Experts of a small language model: vocabulary 16384, 40 experts in each of 6 layers.
Below are experts of layer 2 (counted from 0) of a mixture-of-experts language model. Rows are named router (the router's row for the expert), gate (a neuron's input weights, with its number), up (a neuron's input weights, with its number) and show model dimensions 0-191. Each number is 128 + 32 x the weight over its row's rms, rounded and kept within 0 to 255. Numbers have three digits each.
After each expert's rows: a language model's description of what the expert responds to. This comes from a sample of Wikipedia text that the model never trained on.

# expert 11
router:137079180065140121121080100096134141126150150132102103121137114076100122121092122186118074132092098118162164137115145165118136128152160144141085121127128124161144079142096150168091166123138127131121101124167132104102124097114154096151086115109144094200212210129131127141116111115131177151146202090118096081184153138149118122169140126093156177136143174127097090099170172142136167173081114116165156094098145151095130166080176168141153053119137146113154146173122132132106178171074096086187079097131102157062115117143124143085116060096107104190149119157134064097120050068128161143
gate0:143133160126118102098126132145142143101137129119105128077162140163149102062106134144165119127066127077161151147079125125076136124097121089114138110106134167064110126130102065132089122128106094128089096144100138148092108113116157103106168099080120061126142166130113111110132192104110172173116070052129149125143153153095100108148136113076181091110133172116087114150131139067165156105126079145109180101100119172075186148033083120123112111178177180164116146137104164113093160153098144086103132184159103153215089087188116151134180100119115126191075202171127128116159134137131161136
up0:099141150138188163116108129100128090139121148150120175066178163156135103152125102111201130111102177090105035133066168177105056129163101080163127103159078118084109147207150128114134143134129120165134144127095147083113081135086123114153144127183163108114174184151152143103142111178150133112114102181087125173109084142190112129171108153119096137066104102144162151142151118087119129132128076167090121124126148135141163154114164086158076123136136141161166135135104152081128197112166131114118093139124050120116150085109144112134142086149196123232140139161107132082157082114174139148
gate1:165112152079134136204152156135127202114103115114064099122130160044136110148186188170097153133124166106133157140114172170128084108133130161157096102163117152113094121133136133189137169130089147109145118146100149144166122090159165090110129116126094100152097137112141116136124101131128097194089141074109169133158149178134108094132070133137102070051095130089109104122098172144118134115178097126144145083129129202134187131072153143151171089193115124108113138172147138145149166106110045104170116109108119141125153102100134103092036150206099093155123107135094123185159061144128164121
up1:122108135173128087158057091178073136041144115100111090112148179131135133110058110085116206143119160125088144101087146188097138148094170106100174137120130172157172116161188137176102107145134141089089091078054077115091089140139122099198070107136073125151140103122178065156062138117133125140121126122157125111114148147128144147128101131124136108124097147097140176087104126156070151135129107152158115133156097079127105080106156153150152136168146130161083152145153142106123179083193136153163115143140153119108144127140040145127086051178133119164157135097186156176138136147119152130
It responds to: First piece of a split lowercase word right after an article or verb, such as ur(ged), arg(ue), over(sight), inter-, non-.

# expert 0
router:142102147108142144154119090100143122163105181076099091099113111113095127134090152141094119062059132173141087156079163102095167109178127148128093137194152093142144107131084148122113156166155154103077087072174159108102073107083114162150132141145136119168148154135148182086150100058177147166160123125090123121114147160085180129144119116082168176176106135143122161094128133090059145096108118159124136149108118125179145149116199161157111136105126128090158140164127094167078141148092142075148128105113149155095116163201107100091060123122072161165126090168083133055091069097160178149
gate0:096216147127118031110111097060116154124161072125148139116172090159157178132154124103146147150110081174119106183133144163113097136110092170141148170069150076147105121107156164163131128135128143149101097033132123132094120112093106134146192163099108080139138096102138157116132075081141100119085150107132119132126114160135084132162161128098160126145173162152144094116141126131069089103122113149119110119136079156089139096140213181097168124092103108094096112135100139131091046136120064152107106089135164052138136131141115126068118110181085200102187127147141098130155150164174117129
up0:088180083096073092153098124121127143049160126136114162084157141143111162122171133141198141130123124165139131144140183147113130079174119128121069131080155083094132150151133115097098112105171115176171122148106140078186095121135104134128136102103120082124133172180159142127103137093121117178141090164114115150119112147096124123165155098125180158102115205164097130068101073105196127128140155146177088216093160188093193121165132145041111137131076130105129124064088124157095063162143109117165104138114167162093059113092081096101146126118149158152152144113162122141137138162145081135
gate1:111149155131164094087078130126150172098137127200136126096166156112129150080113153150136033146167113162165109096131162108106175142128093084105124132117099178174118137124128088144103120105139152166070102112151167173101113158118072125066096118114139153109149169170104107116145135133115123087107179150149108199054136074130154186207088125102081130099096091113149162041140115152125126101115095123152111180143178146138120104147177147099138195046112141134134141127063146124138118119117161079124175106096124173175172176167127112089121108179111140089148140165178141153181165105123122098
up1:117144097126099069126179151097172114145107157093047139145204118133075111137192069130144122099096151149127112136089159128111096159153115193187137069182130081136121165156146141124125159171141105157177138153111165159144136146129087062131109147083116093141147128086099103108158123153129172124163128097106110144137178153121182059040136132179106138117136129125074108127088096148165145164113108100088126109108163140114108149130120119174159106111074150135122053161124123097121142100187080080149111101134126134123117165168132129127190205151184093105124057127153180120065128124068116142
It responds to: Hyphens and dashes joining compound modifiers (large-scale, three-year, sold-out), plus word-final adverb endings like -ously, -ately, -ually.

# expert 20
router:124051165067163076136136126106134126154138139086112095126069116113104109123129168129064124149098149152167157152107135112129140132167155113173133122182158151085171099131143153113071182129151084165055013080100153065104110081115109120169089151128152112159123158149131159128141061120157152156128131116098156130124137143153131184134128130095113140150030140149119099121127152125106129124155098188106160095119133149156162105123170155150171132120062154105129166142144072141046149160087122108151068128159091205088087158104098148107124132137102137098147111173124088102132070144174143080
gate0:140175194091089100120153149173103106110104097161142072096104118081176110142115128108118185156104097136163171126118139137135126172097124152154095147114094094121106143121161094108189113138173098079137079147158146115102096129121097183159174153187178173173052077152114174083111096120150164108113152160103178149111152069153147143131103140112120137132119124116128088192182131100169115127159114051127087115145131146130122171126177124042138094152102132172152117197139067144181145122134116099185145105153108168176105117103185095148156103136091171081196133120114173095112124100135179100
up0:134201185130093121150162130180125114079172131120180105125104065141179104149122157119169156181103089140187138161107169141112148129090066129122140152109125139123137091174176102122168095105126069092136080095175116129172118096133185149099142132139135152134148096132139123118144114121192189115120119149127168170124152101138105160148152090066126074141162079081086148144149162097166168165137129094104069118162164158131160186120152135087121028178132128089084172155097050099100096178128120115134124150102182113121090168141152103080172072143140161102134151074108136130106179134161127138
gate1:123141094160168116168105141112134186118152108118081128094091125086114144121087136176090130186136087084132169180105144077130111188162067104105174125168100168083147171157124101112103146188181134157125085130137091122072151142129112082126140174105085125127127142111145191137108084168122135170101099137127161119149100119163100125141101155114167128129089169146076039136127112171154063079113125130092088096126123098206124057107126174163105074099098101150093111115143112042096188126069208125087090118110109147106078116097110113120147154122113155154107137081135100158152111120084129115
up1:154105115167111112125132087142136146147113186132107085142155148095168160147121142078208116132162144065091130150157148155104183019125112122122104143100076083167135116123090131158168112135149130050133151128196059169163108119140143118098143097108071103065073140114101109104143137061101120140140108099109128163098114118099140121080185118139150106126211183143119144118091051083132110166129095073162149166141189143073125172117079090130143158169131116083130141126116136134144171155168111089108098156147151108103154156213114160112125077108126153143108121147110137174093118109095112162
It responds to: Words inside proper names of leagues, competitions, countries and organizations, such as FIFA World Cup, Southend United, Pro Football Reference.

# expert 17
router:137039138095155080169066147081142153144110150106096083147094135122076118109125160139094076123083105132116097144130147159093131112197138156143132182138135114132210123108075119124058142146155150155115115094165160095107106078126111157145119131134150107141110154159134177072207089127145152170138167102066156090133163152128131180169129148105116141161052124183111106083209101151120133128114134145166136091071109083085162136094147177158160075100085165057144139175116132169091143141092130094189124104126148151104145174167113134093134114094094165151151123142069132115085114100136156134
gate2:165124122160144112174138106127193136119117117102149144062152176103112203167121099105151174197104058101146136174118120216064098079127177111129120158128142119136078110072126141113118086097120144114195159083159030124106156159140122096175135148122103119100132117110146202123112154108135106165135131180108145113106126140184115076190120154158123099159160133115133092126120138096155156136151109101161190112121166124141135097094126167116150136129101110102093089108124132126150079084145127060175131115142103159148077139091168193106077189110107189153141136174109086109108157133187104158
up2:100145108114091112104148089140161110162192101136183148153044110102126116164126052179158135066175109110123188100087091139173080142159080129065086105082097122096105090113124098200102136140155138096136184108113096170122177179193138095168187135123137116114102160182100084128130151077131143101172156123138169174178132168072130113099112133141127162129097135126116135102119133081174135197125101084188148121133106162133187136101162149131144129120115171095086111152098127147142155107089125082111105127101138112159138105084187103092131105124168138100048098131125115111091167087171100123
gate3:123125115174154069133069168125053146091151123186102167144097172091147112132140203133119121149165128115085080148150101170142059131125140121091094227153158074138141100198118104130109074139146184108131094107150130116127147120097127185123176152152105090085157136098108180079148121107214148117086156169145198195129124166133139135187110118103139173126137191118099098140132158148160119109136179092113102117141128107146162100172135125147141110143119144154142094161139209070159149082139092131093130158140154144102160143104095152104167077102102157107124123104120115098079130094080156093
up3:141117186122191116128167111101140108160112097123103141167161113142119157135136156165080133161179058163170148143129095115086098081077079161173127100151086116128120193061143155106088178101062134102162082069139100104161098119156131146107123123171066167122122150163137118116136138143161159139137130196103171172111055097185092141122179117104127166109086176120130127116150165175124115163124153100167127174172090118148094074174195072163115088106158119152150118113152152110114151106123138134164176141116103171105144173168154176114175046154159090129101100145117091076123129142138090125
It responds to: Single digits and digit chunks inside numbers, such as decimals before %, years like 190-3, and figures in table cells.

# expert 37
router:157119177107188129170120155117132178158166162091129069159069132041104088068072182150095097107072123124151135137107162144117106092141134095155112126172145086127142106137102150099108146143208079125101099074120141084090111044086098042187086121139150085167121132161134190135144129115169158154140154095096118142101161127094157128122083094101136190147107094137137105126177149150126174077166149148149144124105142098149150154101140205172132096099107130065182188161119128190086155148127100106131124109131099143113107164141111099116120113101085125152155110189136093116126116127124163099
gate0:150118081134089119195093126105092100155077095121053094119072123122119073163130090116106130135124133146110132160167137132190088107137136078079030183146117120142109106083112134141139156176096114086093164116208045154095057117136140152157169165076169113116130137115143185073137154110126135153151160140123127138091080124133124101123146139081114182116149101123152184131189170143164167144177096113137117122166102103122073148149139131132162108076108124142158152146111110090118100119131146117095177171096178176142158121084138114130116100192130075122136122160139129140175166130063103051
up0:123127116120092104157108204139061133149067153146118093157139136144192084164109146135079114126140123159099083110151184121219113140108123106130133189147146128105088166107093152130067168104126144136119099147139056138096103152128090138133148125094124117162123175159135138091204190108128127159145197206100090110123021140178124105101152113143115106148125108135161133170183158160134154132168147183118100087108082118139143120089080146113138179122073077133119110086142067116075102116177136117094156085077100150125157115132174149090137125188116100140162116139118194166143143125110127115
gate1:143140142089145104157158152120114123119131095150100203173147139109156096067168122134084114140089128102124091186144156143104146085150182114122156136074106153143111147093146115153115097107149143133099107103176106101162101098105076154177135134133068091120170140169184103158081130148193192137128122062089101122164166128132139092107116099130115079144138088082175145117073151173124119081128164096204140132097126108144153093163062122163142115091099079150130110174081118170081157099154129165136179123078152148056168153155071133121165111088076113119140062127182133166139215135127124134
up1:126088145134168132120097130140164100121147157146108150152138113164177137183125120086105157136167140136181117151118134109114134134133084189154149088092094099155097093108023127081120092105114194142184139161109213106153135084101143148095138163165141151103124131077151095123143168116189148162154147120161179144097103165192150111104113118163132162159152123115101159111201084104099124141192154131093114147133113153108108141042103206091065125128135159093101113136109137123148130141073097116184055146130117124146069176164134123131183088149165114171089177117130152131067137069110120110
It responds to: Tokens right after a capital letter or abbreviation: the periods in U.S. or R. Johnson, word endings like H-of, Bar-ack, and ordinal suffixes.

# expert 23
router:149098167129163161177127076098171075095073140129147116131087116108108156161128184134144111122086082128136092141091173112096098100190110117162074152152132095135150077137081166117082150213161149132121103098102161133089147092117170107145112141125136088165113186132091165095132056118139144166172181086083111146117130110087131138110088092039149140141120123145118156119137145127124150109140061161164159133109143119143154108126204143161137117102103111103168136172140102211129147132081123132193150069148144129093066154202107102131131078121067157140130105151085134126099090137139210132
gate0:159106165124106135101110117138126122114103139143159143088103130151152153097158145132091137119150092155164077111081067075145133107086010071126145131110169159167135107091127140112084164110124138180122163108110148122123139130102071187173084125126096109142077105119087136166109031173198179133133155178158153130085164135102116121112115059114102192102093113144081098115142094097093164183175091131116153112182066157075112108178181189124112131132097170188139109174161117075131148164074124186139120098131097121127134153146123108150140181124132117148108122080139155148149124117138094110
up0:175117067157109176133130118161102160134090139156124147113091097081164176159145078168154113155127115136138148139073083090127124085150115122157087207137128109102184140111099101141077158057138125099156152135147078146204104114128105157190101127164191161141127133092107125169087085106170130144177123115067168138118141190118074137133093158131071133104086146104077104136141090135122124111107109135146097134168099131036104115106154162121161106124148168118111158149148116120126120119068126157116106119122179123161093153163099166238146200166132149156086105081081177121148139116109173117
gate1:073142046129157169127103160092131100152109167143170171097084037064167091109129131136074126142152125129185115125104185098116144095056137093110144132167139112055085133127063127148119129158079088084147096157141168143103127061080124129079121151112138150169113088159159127118144155121097123143161117152109159110121165122180103095152153104155113139177173096154113150133147102165144119154153157115195094192139130143187137085168116146114168136164103113089180150149137104145139125117137114073145143211084130219071103149115118124110143093110160165093088156143092139138170088125140139119
up1:145095153144168151188145094129143175098166124114079158078150090102153115162142160090131130130119155167148184112119093121168156151129115136183142150099166163136112187089155153151129109111117087113120078140140156112095128087167158152138095116159140131065097137123126180074066045122174120125149173154183131110082131089075116131139131112162119131163108087165155191161156108135137229148116084104093170107151151168122124148094140151135109147108118145104062193105137151107088121080110105149118146104140167032111151145126148110065112096092085115099179085143159147121143173103116059075
It responds to: Final pieces of names and words, often single vowels before punctuation, such as Tener(e), Blain(e), Verme(u)len, Platin(um).

# expert 10
router:133091145123172121185120129110153110117103125138100104162108125129084122088091120186124111089087085146141071134097178144071133109184152151129071124147140127129150156163127136120103157118169162126105094102136112123097152117092109080142089152097144093188172180124083192074128084081138144156128157100053149115167143198119169098075156135109158145158110161137085143124190125124150117155202160150125163118128145121164149138112209158110148144123137145084161169227123125186112132149141116042177115091129116121066096147127111108105120081114086152124159104129119126039107104077174142143
gate2:105088161071117195137042167124120153103130116123091123162084131131162115142108087148091164150067108194105144105151126173081073119189137099129134147069084102121148085093074089145164145155145105193166136160089074142139102133139092096159220148122148171149067125138073101089117123107164073142115143118124191113120123127139119118110147153147143144104151180150116095127115120098179130134129063145129121127112197136158144139075182108067136149161163093194137119102167072169107145129183159146172152091141134082125131144134170091109118069133071125109110106084142106128085144132123111103
up2:146062120153135100126067154168158146140155106206124111131101154075164146168145099156142140102113117157155060151135140129135123160136141203137189123083109111103153165137138145105129146086146083164117084134179104178183093127119132131100145139135158125110155148136093120113095178158105111097082095131065135076107123085166069107144153075124091169136065172155181151113126114095126086114150102051154091177142127142117168061131162172161139120122074090141177126107125137101091167123097112044109107127143233175163135146105105144173178129088167103134130132138163116122134144143141109189
gate3:088165074156104125135106131098127169103135082146148160136095121185070094104149162122081107103117101139078162155172130103120099139107150141105119105142141146143178110169116122092123107118098095147138127114143162210145095140137095115142091058071174108167120120148148137186123157134191164161170195087144153136177115155129150072095121146040118130159103160153105137156151093149121112173155152110115116204100073145094110103165111135129115127130179132176159188198082142147133093177052122112156071115162131182053107092115097155066165168150126156131136167086147123172136147132132151137
up3:088116192141133128099179116169130124121162101156145105103093103117095103168159097129126198168098055126102219148179076102163068157156122156148136153136107122107146151084156136161075210127161154089072144148152151125110132137176169187105118149088091132138119143093096059179126168114118109138155190125183154074150168121186177081107125097151202117139132134060155094161127106115114162129096135107125041184104131070133111082110121096073121097095086155142127140160136124092156131124124084134110134129078095121149122117127119064140091104137118110129124134098140096129092142082141132157
It responds to: Short syllables inside rare proper names and foreign or scientific words, such as Bant-am, Mes-si-er, Hypoch-aer-is, Font-ec-illa.

# expert 25
router:155087154085149111142105144102178111132133178136092087114099129127102092161153106142110049140063100083140095133117125164096172098123111149137090135141112105167179105130127159156079180107144044121102114070162166103056164073120086153135102168119123119178134183153117158085167130139179169175158122125101130090171144181134201121175128112121186169166132116129093136113170169143057181149125121148087124139108177130101178159057132155139157163118111162123136154129078106141120135153071133082142092119110081133120118144140089143113114093105078128195152138188122090087105075100150150108
gate2:180099111184150063136163143121118108138129158160101116100164107156088063061109142180189079130102156084131135087111117151086148083099117063131105202147159117104165107116167146122075144157153081129129144127123135142197075106113124097158140108101117170121136160154084170131135127148168113105147093148172192185140126114067119136133068103172102127120198127148087131093079136093112126113170112107130118101135127111120111134134121086100085190148133194160175117147114117110125096202197120140158116181123159152213148134133147106153094102160161143185137120155135106131134085180137159065
up2:181164114125144141063086067171146113107087161099052150152108129149104165171057110145146064100144137140138128156149124101131098138104135163091136086149041151125146127149142072129096148136101178140153107179118151165108126095094151115116135105080173146126180114040127175123134117120105201141128122129082090138169100117133100132115176113186108098108092184130130111130088112110119189078124073114139113148108202198185153151149150091137191134143164050112117129106124171098109165153103129098129163144129093177087102108136133150138116139171092078147138149112111137082148100190088128141
gate3:116134120138141156065068122134131116130057112128142156079128212127086152136094148127099048155119088121114129161140130115134148133120149155124139124164197112117129101112192096127080127151114098181150109105128142120130154114100103118168092113119153076146137177114135144115144194104160082131180164166070167130190128112084148073136114149144084128121198063080175158156104183159095097187101114167058144094103169140153131111096100136046171141144166111123136105167133152119112174119176172097118162136090113084165173134078169064102124110089192137118122118118182140094099144129114144134
up3:134119110209164071118131098088102158176102134150061119126120158129169116127096133077151156101096128095100146104131130102150078152126070145178114099081107174125111113091136157180152122141102131210078155167127203146119129141206153108176146138112105094107126102087097169156148148063079121121159130137169134149089174119102179119131115114130151168143092132180103167132132154100114104096101149170097114092173124139135129139058131116175137141093127098182108189112064123063091164150077120138139107102175093169149095107172107130098077084102134119108125117122113164163173124033143102109
It responds to: Short common nouns or verb stems, often completed by a following suffix or hyphen, as in stand-up, year-old, round, part of, ended.

# expert 26
router:105058158137164119133092121060125145126144111104084131159065150067121080125056123145086095168067116107125151149067114102085159104151124119179128125126157169185158110139125145163122177167122114100132104084191155069114142066154089154163121143117128143140155168157170145130137069090200171196158120128090157061134142148153186138160065090096120199129124155119110061120147136142055157116146097122096122111108137139115143136079119154170139112116079171103131150168116132121098164153069111136156116115131097165134102153152106160079121072110091167175139135178110099123121103104149175135
gate0:144121112102130146142164146149063128075126109147168154129144145073163050087111128150137122121130079123144088133106082161086109126141077154145139172132139186136119194145165086166114133071155183141160193050118134135121108132102134167199081123150126144169176119107161201135136114146220143202101104158119077140090091159088189127140161141075109144106174114104097126111135138142125125173161129093107132152121124082138123125110098169119095175133145109145120121134109090136116128136143158068130100212167139126147076129070110112113114115101174122108150101133154054105079159189133187100
up0:165165163126161065156084157146136104136130114133131112130121135146148093160118108169145188102117162188150136110114040104155135100040106134114145108064091118078136102176107163173129132116176121133141088089153146078144090120092146139153148122106174165162084115164152109133104055093103108110163107142139131109150155112144185076149143109153144108135109122175075098124169169165085121143130138123071092105190137126169110110108151128137126109163073118097134215042097097088135097140115159071106133199104125126047097171143140095115153166140168158097110099157133098136061119142093149163
gate1:080138101154192091136107102100109111149147145096107105058100149136100094120077132106161120106124087194110174142170119129130141113108158090142076110131087184085113103073122160144118132109096133063141132107145112198095150101128171151129132123130181155155179125060084067170152126091094133103104126114171186140146121101128125146071148097088158160145102168132093143132128117120074190125161082198114140135149165155154132108146111096095116128122112226125193116128072162129077125130134181186134121107110152122024156153110125091092142123089167124148118137130207115161157098148128086123
up1:108177132132166112155132080113173114064117159171098125151127111161143173145074127126098175160040095136124113119139113179151129178145170200144146180108096113178078140126100128131187108096087135139106105118178156107078100131151149161083137130177172124214190066122146094119096136128136096118155105082139099120187144116093065158114098092087134154111144128134094164118116075140124110150089119163135129091117101143147079175136104160125095193104111110154143141108119106101154122130083079159149171130096134175158092119068085107198137178139093110116093140127120133183099068122132086066
It responds to: Nouns of time, age and quantity, such as age in birth-date infoboxes, year, season, number, died, born, round.

# expert 19
router:119130163138154141146111078112149098115139154130115100171111157089122083142113113207085086104122092094152098134106172138174123117146137098174107158154135168165152059136094146094090137144168140158083105098165199143089129100118134091204129094129158106197183177162098173104136119156154188155158187083075090158148156172084107128091107089070106126122120109125123135131149113088133133155139155176136172122084118144107139135092103126135109092131120114125166165155101105209115169166146043063168106131127125151031047129107108130113114072105116131167148099125137098123088119130163157138
gate2:094162093096145094188149064107174080105112209136114163101135141165171223120154119165142144094146096137150160140178147090087119093133087164100142178134161192164133127157172169144138139178103106080126113097093111153126163101083120093145182130179119092116117170164081159107137148139138133132170132137125181129158082073112047072094146112165186120136127143095130149102143178109074146164151080177154093139079153141104136134129111133119147075097125166140097134126145088178138131104114173129095107140159163089118091128112096169160117139150105140105102166168113176075152116086199150164
up2:121137117066099125178149114112165021156098176154135103144111131183161124113108123144081140074140146066104155077144140087128128135126117115173137128107169158156154112208146139139097113162132072142106079188147094131102150076138120151161188113141169101079092109183120175091095150113115161104126150180116133159125138073100058081132122174061081143097127141136102159171104116133112094150125142123079173163133124184155162182147110117096139131132094167138178165167141115165120160128146152102113162154136180150100141131084155108105057154138148084099151119082121165126092104105189203141
gate3:146111146100094168152139123064152148141178135123131101170193134111088189103158087195079144125104094063142129129063172111131103078048126119133187122132135180171085166124145111113092099137095110113150144129138156093095151069143177116161153142133178131124196154110139119089131090114158127089118147130167118143104125170164166128138177109211100088161079116112094117082143158119103112166136161152117162096150119171099091142127085080077183117046116147129080168150099202128115137162125063077103100104156170167120103120125102134124093091172156125136150132129132169121076123167145120098
up3:101072110117167124078108129071161134108125145108097135096122088094125132126124151118165169125133146105107180095117174101143166166097072182186184115128091060110145138116096082078173146093117091148114156144130208189115121080163130115126141081154129141117122156159124163056156139087124136136076087146141137176157096172110192153126130134132172163140138134171135129128157074081126115109135132138145098151086115155157156183134137069154105131206141128114093172120122026155109150118187149168160110046091079111082135132114172113121089116105164146157145159135133112173155139115181081097
It responds to: Middle or ending pieces inside foreign or uncommon proper names, such as Pom(er)anian, Pal(e)ontological, Belar(us), Z(ur)ich.

# expert 1
router:146120159109144146133109053099157131107163177084116068087108104090114066127128195134075063147121117102178153181145167116128170120136195184134098146170115115143140148158117134124142158151171043128138092086129131090083152108123140109131065161118207106189140106125174133112159071109163173230125145101091105049130157127140134197146090140121103131213107163131127146113130150104089144139155082170163130086114145098130137120052146133157121120112144168121154170143100112148120146135100159090140119127152102169096061115146136117112129099108091187114154092158106136113108145100149128133
gate0:196112155158133208139128099208110102156134105108144123154110087090169115081171153091078128132166067094176124146114145080180123106118118130115095145092148121190111068134162076098136131118149118167131138103167123123080119159153111098116128139162084136142154122212063140165100154097068146119153103084087105126101143103160137181111191078132085156168181162111109082118114184143110120069138135138158203122152125143159129113126108122139109082111097158228095136196096147136138153086152155104135103106129136184126118122119110128105122172170135075101155102151136171171107156115133176142
up0:150147197051120132137155128140081158115092101159121141121129111108179117113117175137132092053111125099111094123123117152180120089110079144121187111135088078152129101158077104085128131141158128099140151096099158123104084141134150064118096124128195141090120158190118122143152121125085157083121122027195148129153143091172110129076173114100121105065188160120087071118124123113091100184086123127119148132096149108144091106147138130131113118089183098183134076150186130092152174101174105128082078116140107106160130111138133148048106103161126142139120091155070122068191106107178154140
gate1:128159127112131094130109138133109114116082092101143164115083121172109125085111135104140137112109105154041139126099117112109173087150072192118099150128112034120102163147154127094109156101144164121105187116137074095157163135172140162137154107142131143133186130155179071196111172112150174164153153062149131147117097136120144149118108166129122137090101125140167153163159103095167145116133144154084170121133114146103156055112201158106072095094123185198110158117112126170104142137178129143140112170150167172124175107170118129134066140153098116123222098189167118054146112081127096081
up1:090096150177093126120193142146128194160101112127056075125169161119097134133066166117157142118141123145134141099104115133117150084166074164129111100125093112139171172139154145152119130191138168127147122149180065170153185126114131127098082098125133149076182130129129045122152090129103131113132101106145079118154094095130110122086130152141111139099137111104053170105147107100099168146090115149153066150131061149164081134125127119104112159109083125185181079153148156190146181104098076107136185078099122196063068135130129124169138104117124161157148065151099112115159182098076121130
It responds to: Prepositions after a noun introducing its complement, mostly of, also for, by, from, between, as in Association of, members of.

# expert 21
router:132053135072148116138108140079149144084087176116099080147075101100108125101114139152111130139143115103126059147125118159112170092193155105179135155167120116103206135158116192096088136144126091199117063099141179090104085086054081153126119108065121109139154184178105184160149129131147147179173146100086158124150168142138150177082129133137105145166041099151086131099144140157151158152117134155138146061109154116108151130121148131133164144111095188086171132138118120195078183172117071113116112102124067150104113127119129132114152112089107147138152097143089124097080111135166124105
gate0:165121160129150123075089073092126131076111095112144162143084142145153120114150117168109132097156140099151148152088061099125208080143147165132135100151125124144142102146134106109163100144165138166180126063135137132126159078121162197106130116117187132126154200171118168159121148033138102178076139156102108162170109113071100140084149152199070163156117078119102108102100111117117100118113149162118148132133069130125182138136143138091185128174168131112187065103053103151056160128163138139119121133112123155101117168094087124165129059133177101114093114125146088110119051118135128141
up0:147035147086084106110073091168199141149143057113148129131111138083147106148119140198058137101140106142088114122142107153116131113117131117148140128112120109160205104142124143094145136201068071203126149148132197075124109147146164141148135116117142051106104145097127094148149135125110046100091132140127157139183213130075101122169084162161149090125109103172122148155107142067170109097093092155119158122111125148120131149079094108089123107152150193113154102083130151122125131170111156093150126170135114129106095099179131092148141106103150124059085119069151134181109135176134131137
gate1:129052110124147144136125171134083125107121143172077127128144144078107179114121170137155119177092119105137169154162113154113136140168125098089159095093127074110109154161113160142145114122138154191188149145142189138136116126155146152109119113112104104121098173172073091172167138115111143111141092094100125166114162081126126210112148103155114084162138095076120182161120105142141140154104178142138161148136144075136173121136222091157159184106156184162167104131146093140115130191141044110124093150069128104133139106126186113164177132150084117102187108195202147088085135116160074085
up1:148142118117106115121077149123134139108089110117116134088152159150157084130111169136092221039092189123170094125136180096179121089119164176139123169095140120104121146068130101117226086186134080137111155100098131186088091111125136111077128116140130179153158129120169118116114195119130124138083135119126120157147094118209131125144119114110134197177114116109080074119157122100103122106123085099102099051139119145107113170136139115053100150136129093086121127111151104129154229166111106136143124111113127110131142136119107105163056141084117117176108113087154175152182058115144102137
It responds to: Measurement symbols and numbers in coordinates, areas and certification tables, like ′, km, sq, and the ^ after sales figures.

# expert 31
router:111071156129137125124100094107164119100068152142128111103107141082121135086128170130112125163119117124134042167190163146181148109137170079170121124167107097182144120192131146056104200157116136109126106119145166118076114075109183127120138059106125130136138106171062140142195124136177141142178129119117126101124167140107144155088120104146105182191128105139094154111093129150081128143159128140110146124104169145120156154067136204169127137043132135089215144136095093152108136176152096163112114132147136123096101141124125111105139121068085095122134108126103125120120003159156159116
gate0:114098135145071160160129124190146100073146126138120138086112167120150147144137100116110149163133073143160111151114157090063162156144153117095135133177077064156144165061128152169125139102092098074121115114141102138143121087112085133100181176178096133105072128143102127092159186134135124114161136142113172139124080087118074136136163149150136146123117134119114172100108161151099126122145102060144124209081147121099145149102084121134094132141052087111154144193056112152145100191152117082074127146163131173151169175107116129167084198098104128127194064110110104102066087150085158154
up0:132082098120105111151135123072147051137148149091118181166096159133175174156155159102150108120170154108116190154127075158122118122139121107149078118127119115162132119113137129167099094085131123097140070074069118191187123128101084106134192126085147075134158100077121088104119089140095126165140177103104189094153183115102122131167100103097101077107154092136144096127067151154134134094129100064139115147195087124134133147118098062153102122144063086232131127109133098134088086177151118108140151151146140109166109166095150105093102126098146155137128041101141091156077113098166143138
gate1:127099117054118123089108138130153142125091118149093079082113143151158092152144152149102148170111111153137067063164082136109131130169104126152113106127057184149114141171170102118138128161146118114135158123154178122031119070101172185162131128153046147077132083079091195091125187075153113100114132112123126112100097095144058122101099204131103167176116212109082121164083150148176094132119095105137158160096126145161189126140128093129082130097145147087106124140108107134186154148187132129084120112093143136107134125129079096118172103117137160089126133120118112136115140138209100111
up1:160127134155108146120168127146121159101136154153128110091149134085157136130085146132190140083126137146092129150163144101167118164137175133166140188101104128154208103155100101175097095081106156167109150101085088087084133128157129099107139055170130129119072171142096078167124093111113098118076098149086101117140153151150175109168085104178153161103128155092120147118180139119148092131103140159163143162216121106146165119107143117127124180128107088074092204118138111149121135140098212105084110114113187082109137148187135128117107128148074128060162130096146191141169209131137136210
It responds to: Field labels in infoboxes, taxoboxes and lists, often after a dash or line break, such as Location, Born, Genre, Kingdom.

# expert 15
router:097128172097153130143038118082191118184179135143115084162074130105108153170123139153111066133101125150117120177104117132096172131131145156149131172130065122164122126153083168098113146158184105097097099120186139114108132077125127094141064139112166125180149112155144138121133079132130120167166108060120155096114145125100132156163126150147103160170121143143123122111162166110076215115107072179142154139122204129120121181106138149193135089071123134131148148141093151139128126160058147089149128125181086158116074137161128119113084099124085159132192088165116088090063124056160119088
gate0:123125116110137099188077111118133107103175126066080105152176120122082159166152105173097107157075129150157148115142134121098160114160136181138120122089089101085135122146114176130140145127153140160114171081143132121136094131159155081175177155097168132141096137133106121174223157143112094161128103110174175141066108117118088075115106130127121142123170128115108151102174078162053141128106117108105087118098125212166150150129099169126114156140142155142097091109141115197139126201105150129061105086174151058141150165108153069089120163173107162088164095147164053115085084142188112144
up0:141155135118049223178070101153148181135110099098091074174108137149124124219111161108103126045117150146150064116083112118153123156154144140138172118184154190099094103125155087127095141122115108168110134078172121155153131089141165126153098163101085105132023100140117110140109088123123150126181123105121087132108134092163118089121114128121189131145091144159209132084138120121189131181075115144099126113109134156123117176154111100131119152088068099164082143128142111166149104160163163074131160134171126087087089147106138093115136097153134138130110095111148077082120092173147114127
gate1:174105109160171115141091131140165135142121112136124118117151087057127163162089149123110110112115182116189123134099099132102158126146098097080173083163129090160107188113173158110136123100113124132110130209082089140108115093152161131037101094141136185112204148189118130085089159131172130133153134109101128125116121169130124156133159084147093171110132217202111119173096136118092103132171176156149126094128132183119166126109126109131143103160134134130148103203163118185127154145150086158114177120158134187074212139125089216170075116128167152170120150159127112119098119129119141169
up1:072190117169142138094157106118130118163093151151174149130102147156088098144141129160129147132137103142090107180085181110129162156127087164086151147171174114110238114117113155149129187105122145143157211106118168108170113097142082094150109124148155131123144141087176162147175065187139073196081104128108099155193157104068125156110134144130153096128122111166120119121071049135102138109086119081096103118173096113125120090124132125155118117155118156175117179059146127077115088095129066106115159118125112107123148168083094147174087078094100114156107085133170175122147102129123178111
It responds to: Verbs and prepositions after a subject or comma that take an object, especially with, has, had, including, received, making.